Below are experts of layer 9 (counted from 0) of a mixture-of-experts language model. Rows are named router (the router's row for the expert), up (a neuron's input weights, with its number) and show model dimensions 0-95. Each number is 50 + 12 x the weight over its row's rms, rounded and kept within 0 to 99.
Before each expert's rows: "gets" lists some tokens that make up at least twice as much of what it gets as of all text; "comes after" lists some tokens at least twice as common just before its tokens as in all text. This comes from a sample of Wikipedia text that the model never trained on. Tokens count by the router's weight.

# expert 8
gets: " ", "20", "19", "18", "–", " New"
comes after: " ", " in", "19", "20", "–", "|"
router:53 53 50 36 40 47 49 51 42 64 45 43 62 47 47 60 55 70 30 41 31 56 51 43 54 57 27 42 54 46 48 51 40 51 31 20 58 54 66 54 46 52 55 68 62 42 44 37 64 69 48 64 70 32 58 51 56 72 49 57 53 39 67 50 30 51 34 55 25 44 39 56 50 40 39 51 66 27 71 71 46 45 35 51 50 56 30 58 71 49 43 26 37 33 62 54
up23:60 38 34 43 51 83 70 43 34 47 44 40 37 41 51 62 55 68 44 43 41 54 42 44 50 56 56 49 57 52 79 56 26 40 56 57 52 28 41 54 57 51 45 51 51 55 44 54 65 50 53 58 54 57 70 30 57 52 46 64 28 44 65 23 42 45 46 56 47 13 46 51 40 57 50 48 40 34 56 47 29 48 52 39 60 57 49 31 36 53 34 46 60 26 41 72
up24:43 59 46 34 61 41 63 57 41 68 46 64 51 55 60 40 54 38 61 45 27 67 55 52 45 47 66 43 54 58 55 56 45 56 55 66 53 58 47 52 57 43 15 62 47 44 59 63 60 57 41 46 35 53 64 53 48 71 66 38 66 58 78 71 55 57 43 54 67 31 75 72 46 39 19 43 45 46 63 45 67 60 50 43 49 42 32 37 46 65 59 43 69 51 57 36
up25:53 49 50 52 36 28 52 51 39 50 43 43 59 19 42 48 45 73 52 41 39 46 51 52 49 74 67 48 44 42 65 35 40 47 60 47 57 49 48 31 46 45 61 72 64 54 57 34 57 59 50 53 14 45 43 34 34 52 46 56 51 72 32 58 39 39 25 64 56 49 68 62 42 55 59 39 50 46 55 45 41 58 84 59 52 56 71 37 47 43 49 59 56 45 69 68
up26:61 39 39 66 37 24 61 46 49 61 43 33 54 44 72 61 51 67 45 88 39 36 46 60 69 34 46 39 70 44 63 49 51 56 49 54 42 63 38 44 45 45 55 47 58 32 58 53 69 36 56 67 47 49 50 46 50 53 84 33 40 59 58 52 41 65 38 51 39 46 45 35 58 57 55 46 38 48 17 50 57 55 31 41 41 52 34 50 56 41 56 51 72 49 52 36
up27:56 30 52 40 53 49 66 51 34 26 53 42 58 76 33 36 47 48 46 63 35 49 28 40 43 30 47 49 41 61 59 69 54 43 46 49 35 39 44 54 49 39 51 31 41 59 66 42 52 31 42 64 55 46 62 52 52 64 50 63 51 60 39 40 49 94 67 49 52 49 35 39 48 46 38 45 43 41 39 61 47 44 46 63 51 27 26 38 43 52 49 29 57 35 31 59
up28:39 53 52 36 71 37 42 38 25 37 35 54 49 28 49 47 59 60 48 54 48 54 68 62 54 46 63 41 51 49 45 42 29 33 52 46 60 34 65 56 43 50 43 52 57 56 50 32 36 60 28 47 49 41 50 27 22 50 64 56 59 48 43 30 36 62 52 52 57 36 35 56 23 69 73 40 34 63 47 58 57 66 41 48 52 58 50 53 61 39 76 55 56 40 30 38
up29:58 35 58 31 37 27 55 71 61 32 38 35 58 52 58 60 52 36 53 57 32 30 64 55 57 45 78 42 52 55 67 56 72 61 62 59 52 57 40 67 56 45 44 49 36 62 30 70 37 51 54 60 43 41 53 40 08 43 52 41 36 52 55 45 39 36 46 43 48 50 56 37 45 50 56 48 38 42 34 30 38 35 42 39 43 36 46 55 66 44 44 33 54 51 37 39
up30:54 31 61 49 52 56 71 59 50 36 48 34 58 47 43 52 57 27 55 55 40 42 48 34 58 46 42 55 76 66 66 64 49 69 50 45 59 73 54 58 40 55 35 62 44 80 63 44 50 44 63 63 51 57 57 54 34 50 51 74 52 60 35 47 37 63 33 29 47 29 68 41 46 43 56 36 45 79 54 41 48 29 39 45 55 48 36 65 39 52 34 37 51 35 45 65
up31:56 53 32 23 38 50 48 23 66 50 49 36 49 55 40 38 36 55 49 27 51 64 46 43 51 59 48 50 45 64 47 59 40 32 65 55 59 60 60 76 59 65 55 45 66 63 53 52 53 49 36 42 51 33 57 39 43 56 32 51 44 51 64 45 63 62 56 58 75 50 54 65 53 50 59 54 29 33 65 69 37 36 57 57 43 49 74 64 40 25 64 35 47 77 51 49
up32:59 47 55 63 56 46 53 23 43 64 53 35 62 39 67 62 56 49 74 55 28 34 30 42 65 48 49 49 45 52 41 60 42 65 50 59 58 46 36 45 48 68 39 48 64 46 39 53 67 54 61 60 33 63 46 60 56 39 62 07 33 49 47 40 68 49 64 37 55 67 62 50 54 79 38 77 49 44 51 47 53 42 53 37 46 48 30 40 48 66 55 42 54 48 54 40
up33:77 50 41 41 61 55 49 56 31 24 30 52 45 35 40 59 44 62 49 56 60 47 57 52 46 45 42 62 35 42 53 51 53 46 43 61 41 65 43 34 52 70 58 51 49 46 48 66 50 59 33 63 57 35 61 51 40 51 77 46 50 68 51 34 66 42 64 43 67 57 27 55 72 75 55 49 49 35 56 42 62 42 51 47 70 68 66 39 47 47 26 81 55 40 60 44
up34:52 28 31 37 39 68 35 63 68 54 70 63 47 47 46 36 59 51 49 48 45 56 49 39 45 54 36 18 38 48 50 56 50 52 54 51 72 51 61 50 51 34 31 62 28 41 51 27 42 49 45 48 50 52 57 38 42 68 69 46 59 44 46 42 22 42 69 63 53 52 51 29 41 63 39 34 44 30 67 55 48 43 39 49 57 37 46 43 40 25 48 32 44 26 61 51
up35:64 42 52 61 47 46 50 48 38 71 36 41 53 58 68 65 42 59 57 47 52 47 55 58 44 56 54 59 63 33 53 63 35 58 43 47 56 52 26 40 54 41 43 59 41 46 64 53 62 36 53 65 64 28 57 57 61 49 47 30 43 38 55 61 55 41 41 83 26 54 70 53 47 52 11 38 52 35 49 27 46 38 46 52 29 54 36 36 65 42 62 37 60 65 67 59
up36:53 60 60 42 31 29 72 52 60 45 61 58 50 54 36 45 41 46 47 45 41 21 29 41 49 45 44 59 34 51 53 51 49 54 43 44 49 52 48 43 60 31 50 54 51 64 58 51 51 39 56 41 32 63 68 32 43 80 50 58 50 65 44 34 31 81 53 38 49 56 67 51 38 39 40 62 54 73 51 66 42 66 41 58 46 43 37 25 54 61 78 43 47 50 34 65
up37:60 42 36 50 69 51 57 39 26 36 41 58 51 41 53 27 62 31 51 63 48 52 48 44 31 42 53 86 72 49 33 55 57 51 50 47 47 73 42 45 34 48 58 68 37 54 69 37 63 56 40 50 43 65 68 40 39 62 45 63 41 73 48 52 60 51 73 59 79 63 37 38 46 60 31 58 53 57 42 58 44 49 50 48 27 43 61 43 41 45 48 42 65 50 47 62
up38:52 65 60 55 34 42 47 44 50 54 55 17 56 29 62 47 46 54 65 42 52 29 49 58 50 51 54 43 69 50 65 49 42 39 67 59 53 40 59 50 50 44 39 53 44 67 36 61 50 43 44 57 40 75 29 72 47 69 51 42 54 76 66 63 62 66 41 47 57 43 65 71 40 27 23 58 53 56 49 33 41 55 59 58 65 37 59 50 60 32 46 35 65 44 61 57
up39:56 35 57 64 50 50 69 55 34 50 33 57 50 55 59 51 62 56 56 43 37 41 56 44 68 58 61 56 50 49 79 22 59 65 35 58 50 59 52 43 76 48 51 44 32 37 57 42 71 43 46 75 45 70 55 58 44 56 55 34 60 64 77 70 46 50 49 47 36 55 37 43 44 66 34 44 67 34 48 27 38 45 52 41 49 58 33 47 51 27 37 44 43 31 61 51
up40:59 46 36 65 47 33 42 36 53 46 48 59 41 71 30 49 54 64 56 53 67 47 41 38 51 47 54 47 51 37 60 63 55 56 47 45 53 51 53 35 24 52 49 49 36 46 38 25 49 51 40 67 41 40 64 28 45 62 49 24 68 61 49 56 38 56 50 47 44 35 41 83 24 35 51 54 52 63 38 62 51 48 52 49 33 35 25 46 43 80 47 66 50 51 70 46
up41:59 61 46 48 56 57 66 31 53 59 30 63 51 49 48 68 42 57 48 22 60 62 35 34 40 60 52 60 48 37 44 65 57 66 36 59 52 46 51 38 46 71 35 65 45 43 49 50 43 44 50 76 64 50 51 52 65 21 43 34 75 53 53 65 26 64 50 59 31 34 39 46 39 60 35 60 62 51 56 54 38 67 53 36 37 30 47 52 63 32 43 33 50 56 63 57
up42:54 67 53 36 50 35 88 66 22 54 44 67 47 54 40 57 40 62 47 35 64 38 40 61 54 52 41 65 41 45 56 36 47 43 42 65 62 55 27 62 53 42 60 43 54 53 51 56 49 47 60 46 41 50 62 29 69 68 54 50 64 42 57 35 48 51 56 63 53 25 64 58 60 31 36 79 51 41 58 58 46 43 71 48 55 74 43 51 34 50 54 45 32 44 34 50
up43:67 45 66 38 56 44 40 62 46 44 43 62 42 40 72 25 49 67 58 34 34 37 66 39 58 45 69 51 47 46 49 46 29 64 56 43 38 47 62 19 46 48 48 36 59 76 43 52 54 29 66 54 53 56 52 28 29 42 32 59 45 53 54 33 64 68 37 47 49 48 71 38 52 57 68 49 49 46 49 57 46 54 48 43 29 36 55 47 48 30 55 51 55 37 56 77
up44:26 47 34 52 64 56 46 64 52 59 50 45 53 55 52 33 39 46 35 60 57 34 57 45 37 35 35 54 55 38 43 26 54 58 50 54 47 50 52 71 53 25 33 73 55 38 47 57 53 07 67 28 55 53 41 50 63 49 59 46 46 36 33 54 40 71 38 52 60 54 49 33 59 46 69 58 37 39 53 35 62 60 63 49 57 54 34 52 40 68 55 64 58 67 52 61
up45:64 60 61 48 60 35 45 62 32 34 58 58 52 32 39 54 67 39 43 67 59 59 43 58 59 15 72 37 54 59 66 61 38 40 56 33 32 49 56 44 67 70 40 41 46 52 74 37 50 66 43 45 49 35 54 68 39 48 54 46 57 49 48 57 51 35 58 70 48 55 45 70 36 38 53 31 55 43 45 48 59 56 36 60 35 72 36 45 61 57 54 42 78 42 57 60

# expert 5
gets: " the", " a", " was", " as", "'s", " first"
comes after: " a", " of", " was", " as", " is", " and"
router:41 32 49 63 48 48 66 77 25 48 51 62 54 44 48 63 36 50 25 68 52 47 35 58 55 40 27 47 59 49 48 32 20 54 49 61 39 54 31 62 39 38 34 47 59 33 39 63 35 20 51 53 42 50 48 32 49 45 53 57 49 37 40 55 50 62 64 46 63 45 28 42 39 73 54 53 36 41 32 29 58 40 62 58 53 59 55 60 60 63 55 49 55 65 42 49
up35:49 38 52 61 62 53 76 52 41 42 59 63 58 42 39 47 31 47 47 70 38 41 57 46 74 55 46 66 62 41 44 36 36 58 61 59 67 72 37 26 36 44 69 45 73 41 15 51 55 41 41 64 51 50 45 20 71 47 71 48 42 48 51 50 55 62 57 30 36 51 61 56 42 47 37 37 42 44 49 49 45 54 51 35 63 61 38 40 46 50 64 37 42 49 56 35
up36:41 58 25 45 32 40 51 56 31 46 49 78 41 36 42 42 41 51 51 51 48 48 52 58 56 52 62 43 54 47 28 34 58 28 61 77 53 66 40 28 33 27 48 33 47 64 32 65 45 42 59 47 51 51 51 46 30 56 46 62 51 39 40 31 42 40 62 43 47 54 52 52 39 29 36 57 35 33 63 50 44 57 77 61 62 42 41 40 39 63 44 59 50 57 37 71
up37:47 24 37 47 68 26 47 59 33 40 29 61 38 40 51 51 42 55 69 35 42 40 43 38 54 36 33 57 50 52 52 48 37 57 43 40 43 81 57 51 35 57 48 66 61 30 53 66 42 41 39 51 46 32 50 45 69 48 59 44 52 45 72 44 61 59 54 50 46 51 35 60 40 23 22 31 33 45 32 24 51 53 57 43 35 40 39 55 55 46 53 55 48 47 50 66
up38:53 50 58 58 57 53 43 08 41 48 41 32 52 56 77 62 59 61 48 63 40 45 46 48 40 60 41 42 57 52 64 46 27 41 56 47 62 66 37 46 21 54 60 53 54 51 65 69 45 56 29 48 56 58 60 57 70 46 56 51 33 46 62 32 58 46 51 62 54 67 23 42 62 43 66 54 47 64 38 23 51 58 69 50 60 48 57 44 67 38 55 62 44 31 47 48
up39:49 61 39 38 48 63 49 38 63 53 51 45 38 49 40 51 62 37 43 25 37 39 46 60 43 57 61 41 63 67 49 50 58 45 32 50 61 34 41 51 36 53 39 31 24 65 48 52 50 55 55 80 53 43 73 32 31 55 73 43 58 54 42 43 38 49 54 60 33 59 57 62 67 52 42 36 35 68 68 58 63 31 69 40 36 53 55 49 54 28 34 61 40 47 73 47
up40:56 51 27 63 73 55 32 58 27 39 54 65 60 49 37 51 46 55 58 22 31 33 43 54 21 67 44 52 56 47 55 74 41 35 48 59 43 44 51 29 31 57 61 48 33 42 62 75 46 45 65 68 59 44 52 53 41 47 72 58 47 37 63 60 47 55 57 38 48 41 64 52 51 53 42 67 59 37 34 40 58 29 72 51 47 38 52 56 50 37 55 61 46 45 42 62
up41:55 28 40 41 65 43 45 25 33 68 40 52 38 53 48 38 27 44 38 56 41 52 47 26 67 48 21 60 61 42 39 46 64 52 48 52 51 80 45 54 51 65 61 50 61 60 39 54 34 49 46 32 45 41 55 51 46 44 48 35 49 37 60 48 67 40 70 80 18 63 64 35 39 46 56 37 48 48 55 47 63 34 35 41 49 32 46 46 50 45 52 40 44 59 64 53
up42:63 25 44 62 47 38 42 56 39 55 61 44 42 69 50 51 34 47 47 69 42 51 57 54 54 63 34 65 39 37 57 58 66 34 51 64 50 63 41 30 61 29 43 47 53 33 41 58 60 27 75 32 76 67 52 40 45 52 58 28 51 48 60 60 50 68 50 50 58 52 46 40 53 61 35 51 59 26 42 58 65 65 27 64 67 71 39 53 55 51 66 53 60 45 60 57
up43:57 58 49 59 63 41 47 47 44 63 39 63 67 48 43 58 27 70 50 73 50 40 22 39 69 57 57 28 67 33 42 52 42 43 61 47 45 47 34 61 68 45 53 54 38 62 65 32 63 51 49 89 36 42 44 47 42 55 45 47 50 47 49 58 54 48 39 77 48 50 40 56 70 43 39 55 28 63 52 52 57 72 48 42 52 48 41 36 62 58 53 38 49 55 73 40
up44:55 32 39 86 51 51 49 61 21 35 60 42 59 41 52 59 52 50 39 63 26 37 41 62 49 70 41 46 51 44 53 43 63 50 47 60 46 80 19 52 47 36 50 59 54 47 54 71 47 36 43 63 58 75 79 34 46 47 66 30 44 53 53 59 49 61 50 48 56 38 50 40 37 66 36 55 54 44 43 43 60 44 42 58 60 37 58 37 46 44 52 32 54 60 57 41
up45:54 71 54 28 47 44 51 61 54 46 32 44 50 50 43 29 48 57 40 77 71 43 36 47 50 60 43 54 50 26 51 45 62 43 55 61 49 56 37 31 51 35 51 55 44 45 38 27 77 44 70 47 50 44 41 48 54 50 38 63 34 58 46 68 69 52 46 58 50 49 34 42 51 50 50 28 42 57 39 54 48 49 58 61 52 75 19 32 38 48 39 51 42 54 30 81
up46:57 64 63 46 41 54 47 65 47 26 48 63 47 57 53 55 58 58 68 47 67 60 57 51 69 66 40 34 53 36 63 50 43 80 50 58 55 39 65 23 47 50 35 73 45 56 63 38 45 30 67 69 27 53 31 62 36 43 37 45 62 52 50 61 37 63 74 46 17 57 57 41 41 45 36 55 53 57 52 63 52 50 50 55 49 45 44 37 44 39 37 46 33 38 54 59
up47:51 51 51 46 34 40 55 46 47 44 54 46 62 58 59 66 38 37 70 58 36 40 30 53 54 52 62 54 47 46 36 23 75 51 26 33 31 30 51 35 54 39 62 58 55 56 60 51 43 58 37 43 24 41 57 47 31 43 70 43 62 59 46 29 25 48 51 42 60 38 40 32 36 44 43 60 56 60 45 43 51 64 53 51 55 48 76 54 54 71 43 55 49 68 33 73
up48:56 30 56 47 37 35 48 51 50 44 52 41 51 52 47 43 45 38 43 24 19 51 35 53 34 67 51 46 63 49 57 47 63 39 62 50 45 63 24 44 66 49 41 47 56 56 41 54 43 45 68 73 20 33 58 67 28 29 58 17 45 49 41 40 54 60 58 65 43 55 69 51 58 45 58 58 32 31 52 39 42 47 41 41 51 50 50 30 49 45 38 43 56 29 63 45
up49:58 45 42 55 54 59 68 69 52 74 47 46 52 55 47 55 39 58 34 65 39 37 72 51 38 52 57 55 44 37 63 56 44 62 68 39 48 76 38 57 41 32 35 54 40 70 64 53 55 33 66 28 48 52 59 38 28 41 45 38 70 54 53 24 43 22 60 49 59 22 37 53 53 67 56 59 35 53 56 44 51 42 50 53 48 64 31 49 40 61 52 50 43 36 61 62
up50:58 32 58 47 66 59 31 54 42 31 54 49 80 41 51 43 31 32 41 59 36 62 51 55 39 29 39 65 49 40 35 58 52 49 81 51 44 55 39 32 57 33 55 52 64 63 43 61 55 55 42 45 52 63 44 27 45 69 54 45 45 52 53 58 49 35 64 59 33 54 43 56 36 58 58 58 52 31 24 53 25 45 50 39 62 38 28 45 45 53 73 42 33 56 58 51
up51:49 31 45 54 60 30 64 42 26 42 43 58 30 50 64 58 55 55 70 56 54 35 67 52 64 31 54 57 49 45 64 33 37 64 44 48 61 67 45 43 37 45 44 54 44 54 57 46 53 54 31 48 27 36 67 52 72 54 53 37 35 51 75 33 39 50 50 60 48 42 42 35 38 33 56 35 66 50 40 36 44 64 35 35 19 57 36 52 43 58 50 37 53 29 39 56
up52:54 52 51 44 63 70 53 81 39 35 47 40 47 65 60 42 56 64 47 33 33 45 35 47 62 63 54 42 50 54 44 42 55 41 52 47 46 43 61 61 54 60 50 30 66 44 47 80 53 68 52 52 65 60 71 38 52 50 70 44 31 43 49 44 38 43 71 59 50 33 62 46 44 62 21 52 30 08 65 33 49 47 47 51 52 40 42 43 45 42 49 44 52 59 41 42
up53:62 31 55 56 60 30 66 42 35 57 43 61 54 42 77 52 40 52 45 49 38 49 43 54 57 44 28 60 63 51 58 39 38 68 38 69 44 62 48 41 42 50 58 23 48 49 42 61 57 27 68 39 65 36 31 46 65 54 48 40 38 53 68 48 45 46 68 58 57 59 46 30 35 52 63 50 51 25 41 37 46 32 35 52 67 52 51 52 49 47 70 42 50 71 53 22
up54:46 49 44 40 56 53 49 39 36 53 53 36 53 37 31 53 48 54 58 44 57 38 50 64 59 54 61 23 51 42 48 39 63 44 55 53 46 64 48 34 34 51 31 67 35 51 50 40 50 53 70 40 63 78 58 49 54 36 76 45 39 36 66 47 57 36 40 59 46 66 28 35 70 48 48 27 48 67 46 24 39 74 45 48 42 51 31 62 54 56 47 59 47 52 46 84
up55:58 21 53 62 61 46 61 62 57 52 58 78 51 39 69 52 54 37 49 55 54 68 49 57 31 62 53 36 34 33 48 68 48 51 75 59 68 41 42 52 56 50 32 39 45 57 33 41 50 38 30 64 41 24 48 33 45 62 38 37 35 57 35 67 37 50 41 43 45 48 54 44 54 54 44 53 53 34 25 69 52 71 55 47 47 55 73 47 61 57 53 64 69 50 45 38
up56:55 50 49 68 52 60 64 68 52 47 61 64 52 53 35 47 34 33 50 32 35 48 33 57 56 67 39 61 27 49 55 67 48 60 36 69 60 50 51 33 53 33 51 62 51 60 37 61 55 41 49 53 68 60 48 38 54 39 43 34 47 47 51 63 24 77 61 36 31 65 60 52 48 44 39 32 70 34 44 52 44 35 59 70 55 79 39 34 37 37 56 39 45 51 63 55
up57:48 73 49 49 53 67 65 76 49 55 40 45 51 49 58 55 72 56 56 66 32 33 62 48 49 53 53 69 57 50 56 54 48 48 51 61 37 40 48 57 50 45 41 45 58 37 74 66 48 58 47 59 32 68 82 28 51 41 55 45 56 50 38 48 40 62 55 64 45 47 59 60 42 61 31 34 58 52 53 49 77 27 60 55 45 70 64 49 34 39 77 40 71 34 53 52

# expert 3
gets: ".", " and", ".\n\n", ",", "==", " which"
comes after: ".\n\n", ".", ",", " The", "\n\n", "=="
router:46 32 65 37 56 47 74 75 54 42 56 30 46 54 42 24 55 55 58 56 53 65 70 55 36 36 40 60 64 44 42 66 37 65 51 54 37 60 50 58 42 45 53 57 69 64 31 44 53 54 51 52 33 64 55 30 57 32 52 38 38 64 39 59 49 44 35 72 71 50 57 70 56 56 64 25 23 51 44 35 46 59 60 57 58 46 48 47 46 29 46 66 57 50 59 54
up35:53 42 43 48 50 47 35 49 38 51 55 42 69 50 78 46 64 58 53 62 56 54 52 59 49 75 33 62 53 59 45 55 52 36 33 71 45 41 50 21 48 50 22 45 36 61 67 44 34 67 48 61 38 61 70 54 44 53 44 26 42 60 66 30 32 41 33 46 62 36 66 59 61 64 56 38 41 69 46 46 38 52 52 37 45 48 36 52 33 63 52 59 37 47 68 39
up36:47 65 49 52 54 61 32 29 42 55 60 49 38 51 52 47 69 54 79 46 47 42 48 55 38 34 52 42 51 41 50 44 38 82 55 60 59 54 60 41 55 26 25 56 67 54 52 47 75 46 61 39 74 42 43 65 70 70 72 61 54 53 42 57 40 58 52 69 64 32 46 41 31 54 51 50 41 58 44 63 30 43 59 54 43 67 38 39 31 61 49 53 55 31 44 51
up37:54 53 50 52 64 35 72 40 32 54 40 57 44 47 63 40 53 56 45 59 43 43 24 39 63 61 39 32 58 37 46 31 46 43 67 49 54 46 42 29 43 45 51 73 51 47 27 68 59 73 46 64 52 42 64 64 59 42 56 47 42 42 48 49 64 36 54 62 47 75 39 55 69 56 38 33 50 53 50 20 39 39 63 45 61 42 43 55 21 39 36 28 51 57 55 57
up38:89 69 50 40 51 65 43 17 39 35 55 48 29 55 49 48 59 63 65 35 44 42 59 60 43 78 41 46 47 52 49 40 45 53 47 49 55 73 45 46 69 45 54 42 57 46 58 62 63 48 47 70 49 53 35 49 50 46 49 47 58 55 77 57 49 35 43 57 60 61 51 46 36 27 59 47 50 61 24 45 49 59 61 71 64 71 30 43 50 38 58 56 51 50 47 31
up39:56 62 41 41 50 29 65 51 40 59 48 49 24 64 48 45 73 71 34 75 35 56 48 54 55 62 24 36 64 46 25 35 73 58 48 60 73 56 61 62 43 38 46 75 65 51 57 39 52 54 53 47 59 43 83 55 55 42 33 43 42 55 58 44 38 38 48 58 54 54 57 44 62 53 48 57 35 45 36 38 49 31 33 36 53 50 52 58 35 54 45 37 46 43 44 60
up40:54 47 29 49 68 52 52 57 66 58 58 50 31 60 30 42 57 72 49 52 39 50 51 32 38 43 58 63 54 50 46 47 49 58 49 51 55 62 61 55 53 39 57 49 40 54 49 69 78 52 74 56 66 69 54 42 52 48 47 54 53 67 61 62 47 58 45 50 86 63 51 67 33 37 69 72 45 42 35 43 45 52 27 79 45 39 35 33 57 42 51 34 42 32 44 59
up41:53 40 63 61 64 40 57 21 45 48 40 44 52 53 58 58 61 31 48 42 55 50 51 54 39 32 57 49 51 48 48 71 49 61 54 47 59 34 53 62 65 46 52 48 44 33 70 56 37 46 43 46 52 33 77 42 49 60 59 45 50 36 74 29 50 37 41 44 29 58 33 62 39 45 28 66 59 47 58 50 41 52 24 36 65 58 48 56 49 28 49 45 68 19 48 74
up42:57 34 58 53 63 51 77 59 38 55 55 41 36 28 59 51 74 56 46 49 24 41 61 46 47 64 63 60 60 40 49 48 64 80 60 48 55 73 66 57 54 44 53 48 48 37 49 58 39 55 41 43 42 47 65 41 38 45 53 78 58 62 63 52 62 37 52 56 43 43 75 62 52 47 43 36 53 29 50 36 44 41 40 64 62 49 73 41 75 24 44 55 43 40 55 62
up43:52 54 51 70 65 47 62 65 34 57 46 45 70 73 43 35 52 59 59 67 59 54 48 80 57 25 40 38 49 56 41 46 51 42 46 51 49 28 67 59 45 54 64 61 55 26 33 53 48 39 69 55 54 56 30 41 67 54 46 42 70 36 44 41 53 50 19 74 52 37 30 57 40 42 76 49 40 54 42 44 58 61 57 40 52 55 45 49 56 40 44 46 50 29 62 57
up44:55 48 49 73 60 53 55 59 56 67 50 61 66 67 66 47 48 46 40 50 25 44 46 61 38 34 65 72 69 35 43 77 41 63 63 56 59 40 45 48 45 53 66 44 44 36 54 37 62 69 42 60 40 62 83 36 50 28 61 52 31 70 44 39 51 55 53 44 68 41 58 49 51 55 59 59 46 60 78 31 54 56 62 49 45 45 53 61 54 39 37 47 68 43 42 40
up45:52 53 35 45 60 68 55 63 33 42 56 52 57 70 51 56 72 37 58 65 42 47 41 48 59 29 44 47 63 28 54 50 33 53 48 57 50 65 29 59 45 46 61 57 44 60 63 64 55 56 51 61 41 72 68 53 48 47 37 67 47 32 76 54 52 46 39 34 52 17 55 39 65 70 55 70 42 53 47 36 49 48 73 37 60 61 48 20 52 48 56 33 59 46 45 60
up46:44 51 48 47 59 51 52 42 48 58 50 44 53 58 47 56 48 49 51 20 21 35 45 28 39 50 57 63 72 53 38 67 41 60 77 32 61 45 62 45 41 47 26 62 44 48 52 53 81 66 30 45 44 43 56 43 36 60 78 48 38 52 40 40 50 52 54 59 41 49 31 52 35 71 49 51 60 35 65 56 40 29 51 64 54 50 50 55 58 33 51 45 65 63 74 59
up47:63 53 54 53 65 59 66 41 53 70 29 40 33 48 58 58 59 48 57 31 53 48 71 59 40 43 51 36 40 34 42 36 39 69 41 55 54 59 43 52 15 43 42 71 43 42 48 32 47 73 42 49 72 50 51 55 55 36 43 37 60 64 53 21 57 39 45 47 56 50 22 53 51 42 56 28 49 34 45 36 40 58 61 45 55 60 40 20 58 49 39 44 45 51 43 66
up48:65 56 25 69 64 59 67 45 34 44 36 68 66 45 65 57 55 53 59 56 44 61 32 41 56 57 43 58 39 56 44 31 45 63 39 55 42 73 57 52 56 32 57 58 55 38 64 52 68 21 49 55 63 64 51 52 20 44 48 50 52 40 55 60 52 38 26 36 31 43 42 46 47 63 41 75 43 61 43 41 70 56 68 36 73 44 49 45 46 46 34 51 42 38 56 54
up49:59 36 45 42 63 49 49 28 48 31 39 43 39 47 59 58 54 47 51 51 55 34 56 74 47 39 35 33 62 54 49 27 38 72 53 55 42 62 48 54 44 55 57 61 48 47 47 62 57 60 42 69 70 67 73 68 64 54 44 55 47 45 78 45 59 42 44 54 49 49 30 31 66 41 51 28 31 65 54 32 55 56 47 57 32 56 29 32 55 42 48 36 62 48 50 79
up50:47 37 52 71 47 45 60 37 16 45 48 83 52 33 55 52 52 58 53 63 52 52 64 45 51 47 42 62 70 48 48 45 45 67 63 33 47 52 55 66 28 62 50 51 30 52 53 43 47 61 58 58 43 51 78 48 36 55 35 45 53 57 59 50 43 65 39 64 48 41 32 70 45 52 45 55 44 59 55 40 27 67 39 52 55 36 71 78 44 48 49 69 76 50 38 53
up51:55 36 57 53 37 53 21 53 67 64 63 74 44 38 33 35 82 48 48 62 45 29 65 45 39 48 55 46 58 36 64 49 48 54 51 60 48 57 44 42 51 39 52 57 37 62 47 60 49 48 50 53 69 54 53 50 63 61 61 24 57 38 55 67 50 31 50 60 47 44 48 53 37 33 64 41 43 62 40 56 31 66 67 74 39 52 28 58 60 53 73 34 44 65 34 42
up52:42 46 48 46 41 48 56 28 57 61 35 41 43 64 52 49 35 26 38 43 53 30 54 61 47 18 55 43 55 42 48 50 43 66 50 48 37 47 36 48 45 10 41 57 39 59 74 70 52 54 46 60 75 56 57 46 60 61 39 52 56 46 57 63 69 55 46 52 37 62 49 57 40 60 29 43 38 46 55 57 55 47 48 23 41 43 53 47 61 42 74 46 29 40 48 74
up53:50 67 43 62 51 26 52 52 42 41 35 50 47 54 53 35 36 68 42 35 50 51 54 53 63 52 82 63 51 46 38 34 36 32 35 47 56 58 60 53 48 52 72 47 59 57 56 49 20 41 48 57 43 46 35 49 48 45 37 55 54 76 47 48 68 76 55 33 68 52 44 23 61 38 52 36 37 70 59 42 51 59 71 37 45 65 65 38 63 48 67 59 44 44 48 57
up54:67 59 47 51 46 50 45 24 37 33 57 30 17 51 42 55 48 44 46 54 26 46 42 50 37 35 42 45 51 34 66 35 48 45 49 44 48 62 40 40 70 56 50 33 55 56 74 57 83 43 49 50 56 50 66 59 40 44 60 44 44 62 54 48 55 52 61 45 54 64 57 32 40 41 20 63 43 43 42 36 23 49 62 59 49 59 44 52 34 30 43 64 29 50 44 52
up55:54 66 68 58 48 38 64 51 48 53 33 34 35 52 64 47 37 46 72 46 49 64 42 54 56 46 62 32 31 35 53 65 65 38 33 38 39 55 28 38 68 37 31 40 57 60 43 73 43 45 39 35 51 39 61 46 44 55 63 35 52 33 75 55 51 45 61 55 46 44 35 32 43 51 39 70 51 51 43 57 45 55 68 54 39 42 49 40 40 44 71 62 42 37 65 80
up56:53 41 54 48 38 60 50 58 38 47 34 51 59 35 64 43 63 60 41 54 56 37 63 70 49 65 49 51 79 45 47 42 48 45 65 72 44 48 74 37 49 58 49 52 45 69 53 52 30 65 70 61 64 43 40 64 62 46 52 46 59 58 75 20 29 36 54 54 36 47 49 56 69 37 57 40 50 61 35 71 37 33 46 64 31 64 38 52 42 54 44 64 45 57 71 54
up57:76 34 54 45 54 63 44 49 52 60 43 38 50 48 65 65 45 68 51 46 62 52 39 63 45 56 50 38 44 48 56 42 41 59 75 69 72 52 37 55 62 51 37 59 44 66 51 46 52 61 36 42 39 45 43 34 49 45 28 31 52 48 54 40 67 50 73 39 55 38 57 41 34 50 61 43 41 33 58 43 32 53 72 41 65 65 37 09 59 34 53 55 50 56 53 74